Below are experts of layer 7 (counted from 0) of a mixture-of-experts language model. Rows are named router (the router's row for the expert), up (a neuron's input weights, with its number) and show model dimensions 0-255. Each number is 50 + 12 x the weight over its row's rms, rounded and kept within 0 to 99.
After each expert's rows: a language model's description of what the expert responds to. This comes from a sample of Wikipedia text that the model never trained on.

# expert 1
router:58 43 61 26 49 25 46 54 47 58 53 34 52 39 32 55 45 76 45 46 41 34 39 46 49 48 54 34 62 44 47 51 61 52 49 53 41 06 46 68 52 58 41 45 58 55 51 58 67 45 60 50 61 37 54 47 45 72 74 42 43 42 32 33 47 42 36 58 83 45 33 25 59 30 55 61 39 36 65 40 39 64 43 53 53 39 58 44 56 63 51 62 55 39 56 57 76 60 44 59 58 40 61 48 43 72 71 34 57 45 68 38 57 48 41 45 33 48 28 65 47 49 63 53 53 58 56 66 49 51 57 60 54 65 42 55 45 60 53 57 38 72 65 30 54 73 40 26 51 46 44 50 46 41 51 63 48 55 58 37 58 49 63 76 48 62 36 62 47 39 29 45 38 46 48 59 43 40 46 39 44 51 37 39 37 33 34 43 75 56 54 64 37 39 50 45 34 45 39 52 39 53 50 50 28 45 59 66 52 37 57 56 36 44 38 27 58 57 37 73 62 55 63 38 57 37 37 71 38 71 38 42 58 40 70 51 69 55 72 63 65 72 68 64 34 46 50 53 66 41 55 59 37 37 58 36
up0:31 45 56 65 54 56 56 53 40 47 59 43 46 57 53 53 54 64 44 43 44 56 39 49 61 73 45 49 39 56 44 29 63 47 35 45 59 35 31 45 42 37 50 38 62 59 47 53 38 54 46 53 45 74 84 49 54 48 52 68 61 70 48 42 57 40 65 65 67 54 32 62 59 40 24 53 61 44 39 42 37 51 52 61 49 53 62 54 62 36 35 37 64 78 72 69 67 55 33 53 59 75 42 40 56 45 64 45 28 33 45 47 62 61 39 54 52 40 50 36 26 65 52 40 65 46 41 45 69 41 34 50 11 54 56 54 45 42 68 28 53 51 70 44 55 44 43 34 61 38 19 41 45 61 43 60 53 43 63 58 65 29 43 52 28 56 27 64 60 57 60 51 78 50 43 49 52 60 63 62 52 54 29 63 48 46 42 65 32 66 47 55 61 38 49 36 67 42 64 71 35 45 34 38 55 42 50 46 53 38 41 49 67 45 30 61 68 49 72 54 57 36 67 46 23 41 41 61 62 68 60 51 37 46 29 55 57 61 37 52 62 35 50 47 46 59 59 44 42 36 45 47 52 41 53 53
Mid-word syllable pieces

# expert 27
router:50 55 64 40 50 32 59 47 33 49 60 69 44 22 47 36 33 43 57 59 57 42 61 55 40 41 58 60 64 38 35 47 59 39 55 33 35 53 37 70 47 58 28 46 27 54 64 38 58 56 56 50 52 47 47 58 39 66 51 49 40 60 37 60 52 47 55 39 57 51 51 58 50 44 51 51 55 60 60 50 38 51 47 48 71 37 62 67 48 65 59 68 41 45 46 74 51 65 37 66 43 60 46 29 48 49 48 61 48 66 55 37 42 48 35 61 51 37 22 78 39 37 68 28 44 43 51 44 80 51 44 66 68 52 44 57 46 41 46 70 48 53 63 39 46 67 27 59 61 51 45 44 26 57 60 47 56 52 45 47 64 64 23 45 34 51 32 63 65 53 69 47 55 53 44 31 55 69 68 61 47 55 40 50 38 70 43 41 28 59 59 41 48 24 39 46 36 55 57 56 30 54 23 58 61 58 54 72 55 48 22 67 41 39 50 51 86 47 52 39 50 39 53 41 54 57 58 42 52 43 46 77 38 58 77 60 54 48 44 59 56 63 65 55 38 61 59 43 63 41 53 54 25 50 36 19
up0:41 48 53 61 42 45 47 57 48 47 34 33 21 69 72 64 60 65 39 52 51 41 42 42 31 36 41 54 38 61 33 49 56 61 52 34 54 35 58 76 45 35 37 58 42 42 46 46 44 52 65 59 41 61 52 46 64 61 56 49 50 44 53 61 62 50 59 25 40 34 45 32 55 70 47 39 41 48 47 41 64 69 58 45 35 51 58 64 69 43 50 48 30 50 55 59 79 49 40 36 46 39 39 47 55 52 66 72 43 43 43 46 45 55 42 48 57 47 57 41 70 39 49 77 25 55 73 48 63 33 36 65 42 45 31 40 73 47 74 46 43 40 53 32 55 47 50 56 69 34 48 54 37 62 64 61 48 37 68 58 40 53 58 41 52 53 38 61 56 43 59 36 49 44 40 60 43 32 56 68 62 44 49 56 71 64 53 30 51 72 73 65 36 59 57 65 50 62 71 44 72 20 57 51 67 49 48 72 33 36 44 57 39 44 55 38 54 48 32 58 71 41 61 54 36 27 54 56 33 54 52 44 64 41 61 62 47 41 41 53 38 58 33 36 30 67 29 58 38 68 54 52 50 51 28 37
Decimal points, abbreviation periods

# expert 54
router:46 49 66 46 57 28 28 64 48 63 50 51 63 44 46 65 55 57 49 49 46 67 49 58 57 41 55 31 59 36 39 40 67 58 45 45 26 64 59 48 36 30 68 28 63 28 71 81 55 61 59 61 43 36 52 35 28 70 53 44 55 37 30 33 49 59 39 40 53 53 61 41 56 43 19 63 36 49 72 63 30 40 52 70 67 37 38 64 59 67 50 37 35 42 53 56 40 57 62 47 44 52 63 46 53 63 44 55 37 42 57 48 70 50 40 43 58 39 57 40 49 54 64 44 53 59 22 56 26 22 63 59 52 56 43 52 36 50 72 56 50 45 66 37 59 63 33 30 63 44 24 60 49 53 45 47 63 31 43 44 47 62 43 67 42 66 40 35 54 57 59 50 61 43 55 28 61 62 55 58 42 47 69 27 53 63 36 51 35 64 55 75 54 58 53 55 63 57 45 61 31 37 53 41 39 39 53 50 62 51 48 47 59 41 49 29 70 57 43 43 32 66 49 63 60 45 45 52 54 47 28 47 51 35 53 59 64 41 37 44 63 36 66 57 57 47 57 15 61 35 51 63 56 43 52 61
up0:46 52 60 72 40 53 39 54 58 69 44 53 78 47 60 71 52 39 49 37 54 58 73 58 47 58 33 56 50 51 47 70 52 52 49 48 37 65 60 52 65 39 48 39 46 47 73 53 36 60 46 40 49 45 64 24 39 39 62 51 67 34 16 27 63 42 42 76 58 64 20 41 64 50 22 46 48 51 45 61 61 35 53 60 60 50 26 67 68 60 39 43 39 49 25 48 45 37 28 44 54 66 53 51 44 45 40 41 63 61 65 62 46 53 47 48 43 48 66 59 49 28 53 50 62 33 49 39 28 36 44 41 54 45 71 47 34 34 49 59 40 40 43 49 39 39 47 48 71 54 59 39 51 31 50 55 32 32 56 48 53 54 53 46 34 59 31 53 50 47 61 65 57 33 63 45 51 44 66 42 56 62 48 69 62 63 41 58 54 51 47 42 58 40 88 51 68 51 55 59 50 50 35 61 46 54 69 63 52 40 54 74 64 49 32 32 59 57 47 44 15 51 36 52 49 62 59 57 60 43 31 45 50 67 47 52 73 32 55 25 66 42 54 49 58 53 46 59 37 56 47 61 52 38 31 33
Romance-language name pieces

# expert 41
router:67 41 63 39 43 45 69 52 47 51 44 42 38 50 56 52 45 59 50 67 43 49 55 32 41 63 68 64 57 16 71 46 62 59 47 51 50 51 56 68 33 40 35 54 69 46 67 58 16 70 64 49 34 36 45 33 60 47 51 45 54 41 40 55 48 46 51 57 40 32 43 42 49 58 28 79 48 39 61 62 34 51 58 56 64 49 56 42 49 63 37 63 54 41 33 64 52 38 47 62 56 42 62 45 41 44 33 67 35 44 57 60 51 54 51 46 51 32 58 45 48 47 68 39 50 50 45 35 53 45 35 62 57 45 26 54 40 47 47 53 30 41 75 53 77 53 41 33 59 49 42 61 52 36 48 40 62 60 74 27 54 71 35 68 31 59 57 42 38 28 68 36 47 43 54 59 57 53 55 54 56 55 48 28 27 64 55 61 49 16 28 62 33 58 38 62 46 42 53 46 57 50 42 54 50 49 33 48 61 60 47 40 35 32 58 43 64 60 45 35 56 57 60 76 47 48 27 58 85 43 41 58 45 59 71 47 56 47 65 60 52 50 39 45 32 36 65 53 53 69 66 56 55 68 60 29
up0:51 55 64 42 50 64 37 36 57 52 84 50 56 61 44 46 56 53 43 46 36 39 48 48 49 56 43 35 67 32 64 51 69 94 50 68 39 16 25 75 38 27 44 63 36 55 51 56 32 55 54 50 51 43 46 42 39 73 28 53 48 52 34 53 58 37 63 49 44 41 48 56 31 49 68 47 43 55 48 47 59 67 58 67 74 45 52 40 44 35 43 53 41 75 33 45 56 23 51 36 39 33 62 42 52 60 48 65 43 54 53 62 48 56 74 54 46 58 61 39 28 45 47 59 24 60 42 57 41 53 51 52 46 65 35 37 49 47 44 65 66 46 48 46 54 56 43 36 49 33 60 68 32 48 53 36 46 58 55 47 65 43 45 63 41 41 51 20 30 30 54 52 41 66 50 70 41 45 41 28 49 61 49 37 54 72 43 51 61 47 49 66 58 53 40 52 54 46 36 71 46 50 61 52 68 57 38 49 36 47 66 56 30 55 27 53 48 62 66 52 52 30 64 58 70 51 60 56 57 39 41 49 49 69 72 48 60 41 40 56 49 62 48 55 43 50 54 54 30 47 22 50 71 38 58 46
South Asian names

# expert 8
router:56 58 50 36 52 47 51 56 59 67 67 56 48 40 30 52 42 57 46 29 45 78 61 30 36 33 66 53 66 35 57 30 58 58 70 66 01 48 44 56 50 49 57 22 74 59 57 40 70 46 54 31 66 61 48 20 45 70 65 42 43 58 54 33 47 38 54 51 46 54 51 23 53 39 28 53 48 75 60 58 27 43 39 50 52 50 37 54 57 46 84 39 46 44 33 53 66 88 49 48 57 53 35 30 51 57 54 46 60 66 59 52 72 44 37 56 34 35 47 62 62 44 63 52 58 43 56 38 55 47 48 52 47 49 38 46 48 47 53 50 49 52 48 33 52 65 48 66 32 41 65 38 53 61 37 48 53 32 62 44 56 46 54 59 32 61 45 53 44 48 55 58 43 46 69 47 47 50 55 60 54 53 40 45 51 62 54 30 48 63 39 64 50 60 49 46 35 25 41 55 28 49 42 60 48 44 38 63 56 47 49 63 70 52 45 48 58 50 34 27 61 49 68 62 82 38 62 34 47 37 36 54 38 62 55 37 64 57 44 57 67 39 62 50 33 41 58 36 66 61 52 45 42 44 46 47
up0:41 61 30 25 38 59 47 54 72 50 51 51 34 54 68 47 49 45 24 42 51 60 75 50 33 48 78 59 28 49 34 43 31 55 39 65 51 26 54 70 49 29 56 56 52 56 41 74 54 54 50 53 45 39 57 52 41 75 46 64 46 64 44 04 54 53 47 48 66 50 66 44 53 37 34 59 41 56 62 52 47 62 55 55 37 56 42 46 65 48 53 43 65 58 51 49 49 35 41 70 49 70 50 54 51 52 39 60 33 42 57 42 42 48 42 73 63 62 48 31 40 41 60 53 29 42 78 44 57 60 50 59 53 44 62 38 47 53 41 38 46 47 58 46 52 71 36 55 50 54 63 46 52 57 30 70 46 56 68 57 56 33 40 37 22 50 30 46 69 70 58 58 37 41 59 50 22 56 56 55 46 49 44 53 61 35 49 36 44 44 64 54 42 38 58 65 49 51 57 65 54 51 54 60 64 59 30 27 66 48 44 26 53 63 47 44 71 53 38 43 59 29 47 43 59 69 53 53 54 81 52 51 64 50 76 39 34 35 54 69 65 57 47 52 56 36 43 37 39 67 39 46 46 71 54 49
Abstract noun suffixes

# expert 5
router:47 41 46 65 38 40 27 52 63 40 45 65 34 39 57 38 58 54 41 54 38 57 49 55 43 48 38 43 75 52 26 45 65 35 60 65 26 55 49 45 53 44 47 53 45 64 70 55 82 62 48 41 60 51 48 56 43 43 51 55 52 54 30 47 63 79 47 43 34 57 39 63 53 58 47 63 46 42 68 40 48 65 57 54 51 57 43 45 67 62 28 46 41 59 40 41 76 61 61 66 39 45 45 49 47 38 64 49 46 44 61 45 46 51 46 67 52 54 48 68 50 43 42 31 68 86 30 15 33 43 54 49 51 41 42 38 38 54 30 59 41 35 54 16 60 66 59 45 63 48 46 40 61 44 47 38 65 60 53 37 58 66 48 71 53 35 44 53 51 45 43 55 44 49 54 41 72 57 61 58 56 82 54 47 71 47 59 42 52 52 61 53 22 49 52 33 36 71 55 55 65 58 40 60 27 53 42 64 66 30 41 50 60 56 45 48 64 51 48 41 33 45 49 66 48 50 64 47 55 49 31 55 31 52 64 35 42 64 48 74 68 65 36 67 49 48 49 51 59 37 49 51 49 77 44 16
up0:59 57 59 54 51 58 54 52 44 26 65 55 47 41 30 42 44 43 33 31 33 48 39 33 57 54 64 49 56 39 57 46 43 44 64 33 44 44 50 57 23 59 51 43 51 56 43 82 28 34 40 31 58 46 58 39 77 56 71 58 48 63 54 64 55 64 68 39 43 54 51 35 50 63 52 40 49 47 69 44 58 64 38 35 49 38 67 32 53 30 53 32 40 46 48 48 48 61 56 54 65 49 58 77 66 42 82 33 34 58 43 54 46 57 61 58 27 48 29 61 40 44 42 52 49 38 47 40 41 55 59 66 40 35 37 56 39 38 51 60 44 63 45 28 65 63 43 49 49 31 35 47 62 39 48 48 46 64 46 42 52 62 80 54 46 67 41 58 59 66 64 42 59 50 39 55 61 50 36 43 46 47 66 60 66 25 61 47 62 49 49 57 55 29 56 20 38 61 51 48 41 52 63 49 50 68 37 45 41 55 62 57 58 50 36 73 49 46 53 48 57 58 42 28 38 58 71 55 66 49 30 56 46 63 56 21 57 29 75 57 55 35 40 53 67 39 52 51 60 28 23 65 51 68 42 39
Infobox field colons

# expert 26
router:61 53 79 35 45 41 50 53 51 68 54 40 62 52 45 45 63 67 52 80 46 60 40 46 43 54 57 48 58 32 41 37 43 55 47 36 49 57 36 38 57 73 46 25 37 56 57 48 59 70 48 59 35 51 31 61 48 66 59 50 44 49 55 41 40 51 58 41 42 47 41 43 56 56 33 51 44 44 70 50 54 58 38 70 43 33 32 49 42 49 46 49 38 67 40 60 49 58 63 52 49 51 52 44 66 53 61 41 46 62 44 32 29 66 45 62 78 31 33 49 66 30 44 34 51 57 46 38 64 38 46 48 44 47 49 59 40 51 46 56 47 62 81 49 62 59 31 50 77 40 68 57 47 36 57 48 46 48 63 49 49 63 43 54 22 38 38 55 35 49 52 65 57 51 53 50 59 55 44 61 67 71 54 44 47 41 29 64 59 50 53 47 47 48 59 42 23 17 36 44 35 35 40 47 44 49 39 67 62 11 49 42 36 59 14 55 65 71 41 64 44 47 26 57 70 51 46 55 67 34 43 64 51 68 60 46 73 37 65 55 38 64 51 44 34 52 70 54 67 53 70 52 59 56 36 46
up0:42 56 44 62 45 35 46 67 42 43 74 48 35 42 48 54 67 45 64 54 55 35 59 51 38 44 63 54 59 83 53 60 57 61 50 42 44 54 33 33 40 35 61 54 47 50 41 41 62 53 37 38 29 48 49 52 71 64 52 51 48 40 45 39 49 40 62 52 60 42 41 45 61 57 35 48 64 37 45 69 66 53 66 59 36 51 56 47 61 15 54 56 49 32 37 71 56 51 43 53 38 62 43 42 56 56 57 54 53 48 53 57 29 38 54 43 43 41 58 47 25 56 51 60 49 56 69 47 51 38 40 30 44 31 37 48 59 61 48 36 45 34 36 45 55 74 47 68 52 19 67 65 40 66 50 68 56 53 70 48 58 43 62 65 64 25 61 26 47 44 39 48 52 43 43 67 70 75 38 62 43 42 56 74 47 41 49 37 48 64 44 49 55 33 53 41 57 46 41 39 39 57 41 88 47 62 45 43 43 54 35 51 41 47 45 58 65 77 55 69 46 27 37 40 54 59 49 50 63 64 37 55 43 47 66 66 32 30 65 39 54 37 44 43 30 54 51 57 53 50 60 35 70 76 16 37
Word-final -e pieces

# expert 13
router:43 48 79 57 27 52 38 72 49 66 41 51 39 41 52 36 40 49 53 33 32 79 51 47 58 53 58 49 45 49 46 44 58 56 43 67 39 59 51 46 46 36 51 62 65 49 77 69 38 50 57 51 44 30 54 40 41 42 40 47 58 54 63 48 44 44 54 58 67 29 45 48 69 61 49 35 56 46 60 47 47 69 51 67 57 32 33 75 46 41 46 36 56 44 35 45 56 54 58 60 39 51 44 47 46 62 48 42 37 38 61 32 41 49 41 53 62 40 35 39 41 51 33 56 46 59 48 31 72 62 37 58 53 52 37 46 63 51 54 73 44 65 88 32 55 76 47 39 44 31 49 54 68 47 27 34 65 33 44 35 67 49 33 36 61 45 48 45 63 58 33 49 73 54 76 50 85 46 36 56 67 75 29 58 42 42 52 49 45 65 60 48 46 54 55 49 53 52 41 36 50 39 42 54 55 53 50 55 36 45 48 51 79 83 40 55 65 51 42 48 47 62 47 76 63 45 47 49 36 37 51 62 48 48 54 56 37 59 51 60 53 63 62 42 58 66 52 30 62 40 35 65 49 64 30 25
up0:56 48 48 59 51 19 46 40 56 63 68 45 35 55 29 47 51 47 49 35 69 55 25 67 58 50 41 57 45 62 46 70 41 28 49 48 63 30 31 44 71 44 67 39 52 50 40 61 51 72 22 55 62 56 47 58 49 67 71 52 46 60 56 66 61 56 71 49 58 49 62 63 42 26 36 50 35 36 77 53 53 65 55 52 73 46 61 65 56 34 44 61 71 35 62 35 29 37 34 42 67 43 62 67 37 36 53 68 58 44 53 56 35 30 52 46 65 64 56 31 38 43 79 40 61 48 53 38 61 61 41 45 51 44 56 36 52 58 27 56 55 57 25 37 51 68 40 55 56 58 55 61 43 49 45 41 34 34 56 62 44 39 42 29 42 54 34 29 59 64 67 58 51 40 51 45 66 45 52 66 50 38 62 30 31 42 40 44 57 54 49 45 52 31 48 67 44 61 66 49 52 58 36 54 56 65 27 54 54 50 53 60 43 42 48 59 42 57 46 43 47 55 46 35 43 45 56 54 33 47 46 48 62 37 42 65 55 55 53 42 77 36 48 34 50 58 57 69 54 51 63 68 51 51 47 11
Paragraph and heading breaks

# expert 22
router:56 66 73 70 46 55 54 53 53 56 27 47 36 49 46 17 42 67 33 33 55 32 42 48 37 62 68 58 49 48 60 50 62 58 38 56 25 55 36 51 51 59 46 27 62 52 55 73 70 53 41 32 64 48 50 64 53 41 42 37 54 39 43 39 45 59 41 58 68 54 33 59 39 37 44 72 38 46 70 64 43 45 53 60 50 46 38 54 51 46 64 71 51 40 58 51 61 45 63 59 37 53 73 58 64 45 51 63 40 64 59 45 60 33 52 56 49 38 37 51 42 40 56 45 67 57 62 50 73 52 37 61 43 44 38 45 56 59 53 45 39 60 56 52 64 37 27 53 48 34 46 62 51 57 48 44 65 54 59 36 54 45 41 76 40 37 53 32 48 49 39 46 56 43 41 65 58 57 31 57 70 53 59 18 51 50 53 42 74 53 36 53 41 30 34 50 26 42 32 53 39 57 39 45 40 37 36 68 63 07 43 42 52 58 57 32 52 70 73 66 59 73 41 40 62 62 61 27 42 55 48 66 52 42 42 65 63 48 58 65 60 40 43 29 49 55 57 46 61 42 57 35 25 35 35 55
up0:75 49 51 54 59 35 60 55 45 55 40 69 31 64 49 38 66 46 54 52 39 53 54 26 34 44 50 49 65 47 67 39 52 46 56 76 46 40 54 63 44 68 53 48 53 55 47 36 53 32 58 34 81 42 31 83 67 42 21 64 61 50 47 58 47 54 22 60 54 55 51 43 44 57 50 62 39 57 41 36 56 71 37 60 73 53 44 51 72 63 55 53 56 55 54 51 21 56 44 29 35 50 68 57 48 34 38 54 44 57 64 65 57 58 44 54 39 44 54 51 60 34 48 52 58 45 38 37 71 61 64 31 48 51 56 71 62 60 62 30 39 68 50 52 32 64 38 33 47 45 39 75 44 37 19 72 48 43 51 62 39 56 47 43 54 43 57 65 34 41 58 62 30 37 55 36 43 56 40 53 57 38 50 54 59 71 34 34 57 50 64 23 51 71 60 49 33 49 55 35 24 52 44 51 54 45 63 37 45 66 48 41 55 35 57 42 59 45 46 35 40 55 47 59 47 50 52 31 38 42 55 38 64 72 40 77 48 45 53 51 32 59 49 53 52 43 39 53 44 69 40 69 27 62 49 41
Word-final n / adjective suffix

# expert 20
router:59 45 46 44 37 47 23 48 54 30 70 64 64 46 51 47 34 61 28 52 45 49 65 58 50 58 58 44 54 40 35 42 49 54 49 48 67 60 44 57 44 20 33 55 48 65 80 32 64 56 25 47 58 33 73 52 59 64 45 57 51 18 32 59 45 42 43 47 58 57 62 57 65 35 35 38 43 30 53 54 55 56 48 69 48 39 56 57 58 46 75 51 29 56 48 56 42 35 58 54 49 47 51 44 46 52 51 69 32 48 42 19 39 58 46 53 42 23 29 64 49 50 46 46 65 41 31 46 55 39 45 56 82 45 49 40 60 48 48 42 39 52 38 25 64 63 33 59 56 43 59 49 27 53 52 31 50 32 57 64 58 48 40 67 60 67 41 64 73 47 48 52 58 49 54 38 34 47 76 46 46 54 40 43 57 45 50 51 59 50 37 68 39 45 31 32 71 28 49 46 64 62 56 53 31 44 50 73 67 26 49 43 43 41 54 42 56 58 45 60 62 51 60 29 48 39 40 37 69 48 48 66 58 41 59 51 57 55 54 62 66 50 45 62 49 39 79 44 54 80 49 50 57 56 40 39
up0:46 46 58 38 46 47 31 38 54 30 50 60 53 40 48 57 53 27 48 44 38 40 50 36 56 43 66 27 54 65 63 53 38 59 40 39 65 68 62 37 46 60 53 52 49 48 52 75 36 59 45 33 49 37 57 57 64 36 24 37 36 51 44 59 45 52 51 66 39 48 14 37 70 35 58 50 33 57 40 73 40 68 45 64 32 58 58 54 81 55 48 50 33 48 28 40 55 74 58 46 25 53 65 54 54 44 55 72 55 55 42 57 33 29 61 31 62 31 44 53 27 30 37 54 40 40 51 60 45 50 40 57 50 37 39 67 69 43 53 50 46 61 58 41 48 65 43 66 63 36 53 51 52 58 37 44 40 54 67 69 47 33 50 44 45 53 44 75 66 68 45 54 62 56 39 64 31 39 56 38 57 51 63 62 69 42 57 86 35 63 62 31 25 51 44 51 44 47 47 53 51 31 68 63 40 48 59 57 33 42 32 47 72 39 62 64 43 59 47 78 36 42 58 41 38 38 51 62 46 64 71 54 67 58 46 50 54 62 44 48 55 54 62 62 48 37 51 50 43 63 44 45 53 32 52 46
Prepositions after titles

# expert 53
router:58 48 61 57 65 45 42 49 40 49 43 61 29 21 54 37 59 72 46 46 50 55 48 48 54 68 67 34 50 09 30 45 68 55 50 76 61 53 60 71 48 51 49 55 52 35 57 51 48 41 71 49 45 51 52 49 26 42 47 52 33 42 49 43 71 45 30 49 55 47 27 38 55 53 30 38 58 40 45 43 61 48 74 64 57 51 44 46 64 68 58 49 49 49 34 53 63 49 45 71 23 36 66 61 45 40 49 28 32 62 37 36 54 37 56 51 72 51 33 50 38 39 51 51 41 49 69 46 69 29 40 54 45 56 37 59 40 51 44 66 45 79 61 47 53 61 32 31 49 37 32 66 23 67 42 33 58 33 44 43 58 41 58 41 63 71 40 58 58 49 72 62 42 29 50 55 57 47 50 38 55 52 70 30 52 31 40 51 65 43 48 47 31 43 53 40 41 68 41 48 53 60 52 42 48 49 57 49 45 32 49 77 57 50 54 39 65 67 62 65 48 69 37 64 59 61 45 40 51 66 49 42 31 54 51 50 72 50 48 54 47 57 45 59 55 54 62 61 64 61 38 38 62 63 72 27
up0:47 70 52 49 55 43 45 47 61 53 51 37 39 58 61 56 43 41 61 46 49 52 45 45 48 28 45 55 38 15 52 58 56 37 49 45 41 45 61 42 53 52 41 53 53 65 58 45 65 60 34 55 55 44 42 38 45 45 56 60 45 59 63 59 47 58 41 47 40 59 43 70 73 59 37 46 41 50 34 42 49 42 29 64 51 67 40 40 64 56 51 58 43 54 39 46 54 75 43 43 33 39 44 57 38 59 48 58 47 53 54 42 64 39 65 62 28 52 35 58 72 55 41 41 47 25 53 67 33 48 47 73 25 21 55 46 56 44 34 42 27 39 66 31 54 54 72 48 35 65 52 47 40 50 55 37 29 49 37 50 44 56 60 57 48 46 49 55 65 52 34 60 81 37 63 52 57 44 41 66 50 45 55 76 38 45 56 81 79 48 21 55 66 58 59 33 20 27 39 50 54 71 53 76 52 47 68 44 35 49 55 25 45 62 58 32 72 51 63 51 34 45 49 38 67 40 44 53 50 63 38 43 22 46 63 67 47 53 62 63 53 61 53 34 29 53 37 71 47 36 48 50 65 50 57 63
Japanese name syllables

# expert 51
router:42 46 67 35 38 50 49 43 53 33 52 57 46 48 52 48 56 46 34 63 45 51 72 53 24 42 53 42 68 42 33 41 39 32 42 66 20 47 38 29 46 30 56 39 40 65 67 51 51 56 60 60 42 33 38 56 57 53 41 57 34 47 46 43 60 58 53 47 78 59 76 36 69 40 44 41 56 33 66 48 36 51 50 48 49 60 57 49 54 60 65 79 43 62 51 22 54 43 64 62 37 54 46 55 49 70 72 53 40 47 65 50 54 46 56 49 48 39 63 49 40 54 47 41 83 65 50 43 45 36 45 45 61 48 58 48 37 47 58 47 49 54 53 46 56 51 16 43 40 39 58 49 60 31 39 49 57 31 33 17 64 60 38 73 59 64 38 47 54 44 70 69 30 49 69 41 55 60 58 35 54 55 56 47 43 46 55 61 63 61 36 62 56 48 42 48 72 41 52 44 58 65 61 67 53 65 60 52 71 57 45 55 56 50 51 65 65 49 45 47 86 69 46 47 35 60 63 36 55 35 43 77 41 59 55 61 44 63 46 47 69 57 48 36 63 35 50 39 58 51 40 42 43 35 51 11
up0:38 53 56 61 44 68 46 63 50 37 63 64 67 49 44 51 75 35 29 76 40 48 60 33 51 34 49 32 59 59 27 27 54 70 73 28 46 54 53 52 31 59 50 55 49 52 44 54 66 43 49 55 30 44 42 63 41 49 32 40 24 54 57 45 53 52 48 61 53 45 64 52 46 35 72 41 61 46 67 52 50 49 51 35 48 66 55 62 69 47 40 53 44 41 49 65 40 58 51 53 25 24 31 57 44 37 51 54 34 31 52 39 62 56 53 54 62 53 55 50 53 60 72 34 45 76 42 62 53 69 43 52 46 39 61 41 59 43 42 71 54 70 41 62 49 45 40 69 33 45 40 44 58 34 45 51 71 70 65 41 54 60 54 58 47 54 38 59 30 46 47 69 46 52 68 60 56 62 55 33 57 41 36 44 71 59 68 46 32 53 59 32 22 48 63 29 59 37 66 56 60 42 58 55 41 61 55 54 50 44 65 48 32 42 49 73 52 48 31 49 43 69 46 39 61 60 38 46 63 73 17 51 58 37 39 50 49 60 59 59 45 52 60 26 66 52 49 72 46 69 50 39 58 39 36 34
Biography prepositions

# expert 18
router:35 34 75 46 44 51 45 60 53 40 59 74 54 42 25 47 37 54 52 20 25 56 46 43 51 60 61 58 58 51 62 56 67 56 65 51 36 61 45 61 52 37 44 52 50 44 32 41 20 19 51 32 52 52 84 50 45 47 33 67 42 24 48 61 42 50 47 59 67 22 42 62 68 56 44 57 58 66 55 51 33 56 55 83 46 55 39 62 45 43 53 65 49 46 53 54 48 39 56 56 57 49 53 53 47 55 55 44 41 47 58 25 38 50 60 64 56 21 42 56 20 53 54 51 61 81 59 61 61 34 42 62 57 42 44 38 40 47 49 35 46 52 66 40 55 59 34 46 41 32 40 48 57 53 34 52 75 24 51 54 41 54 42 45 46 51 46 52 63 44 34 52 32 45 72 48 56 57 48 44 55 52 62 59 50 50 52 61 55 65 61 51 55 70 49 20 68 88 56 39 46 41 21 58 35 36 38 62 55 54 43 51 42 55 60 32 52 49 47 39 53 69 45 51 59 49 57 48 52 66 51 65 54 48 48 63 45 64 45 58 49 68 50 20 35 48 40 46 62 53 40 69 37 47 47 38
up0:55 45 26 21 42 61 67 35 50 50 59 49 37 50 67 50 50 42 38 73 69 46 55 52 50 47 38 47 40 63 48 54 37 65 45 45 58 49 52 69 56 65 53 59 33 60 61 54 34 49 27 30 45 32 58 40 45 52 33 27 43 36 73 56 49 40 41 45 39 59 35 45 54 35 45 30 62 68 45 54 47 62 43 36 41 48 60 53 53 51 46 36 55 60 57 32 44 49 52 41 58 83 29 62 43 69 49 63 69 56 34 68 37 71 43 56 63 41 58 50 45 34 39 52 46 60 59 36 41 60 43 53 54 62 69 60 55 56 70 50 49 65 48 31 37 54 26 44 33 46 28 68 27 49 60 46 49 49 49 64 60 39 61 60 65 33 48 59 58 61 80 48 60 35 46 75 40 50 44 41 58 63 59 31 30 42 64 70 39 48 40 42 36 54 66 50 57 38 47 49 65 43 56 57 41 45 58 45 32 55 77 41 46 63 47 62 53 63 54 37 57 25 52 35 49 68 48 38 59 43 50 61 49 53 40 42 60 66 33 73 47 24 57 21 47 43 54 48 76 68 47 55 45 38 51 45
Wiki heading markup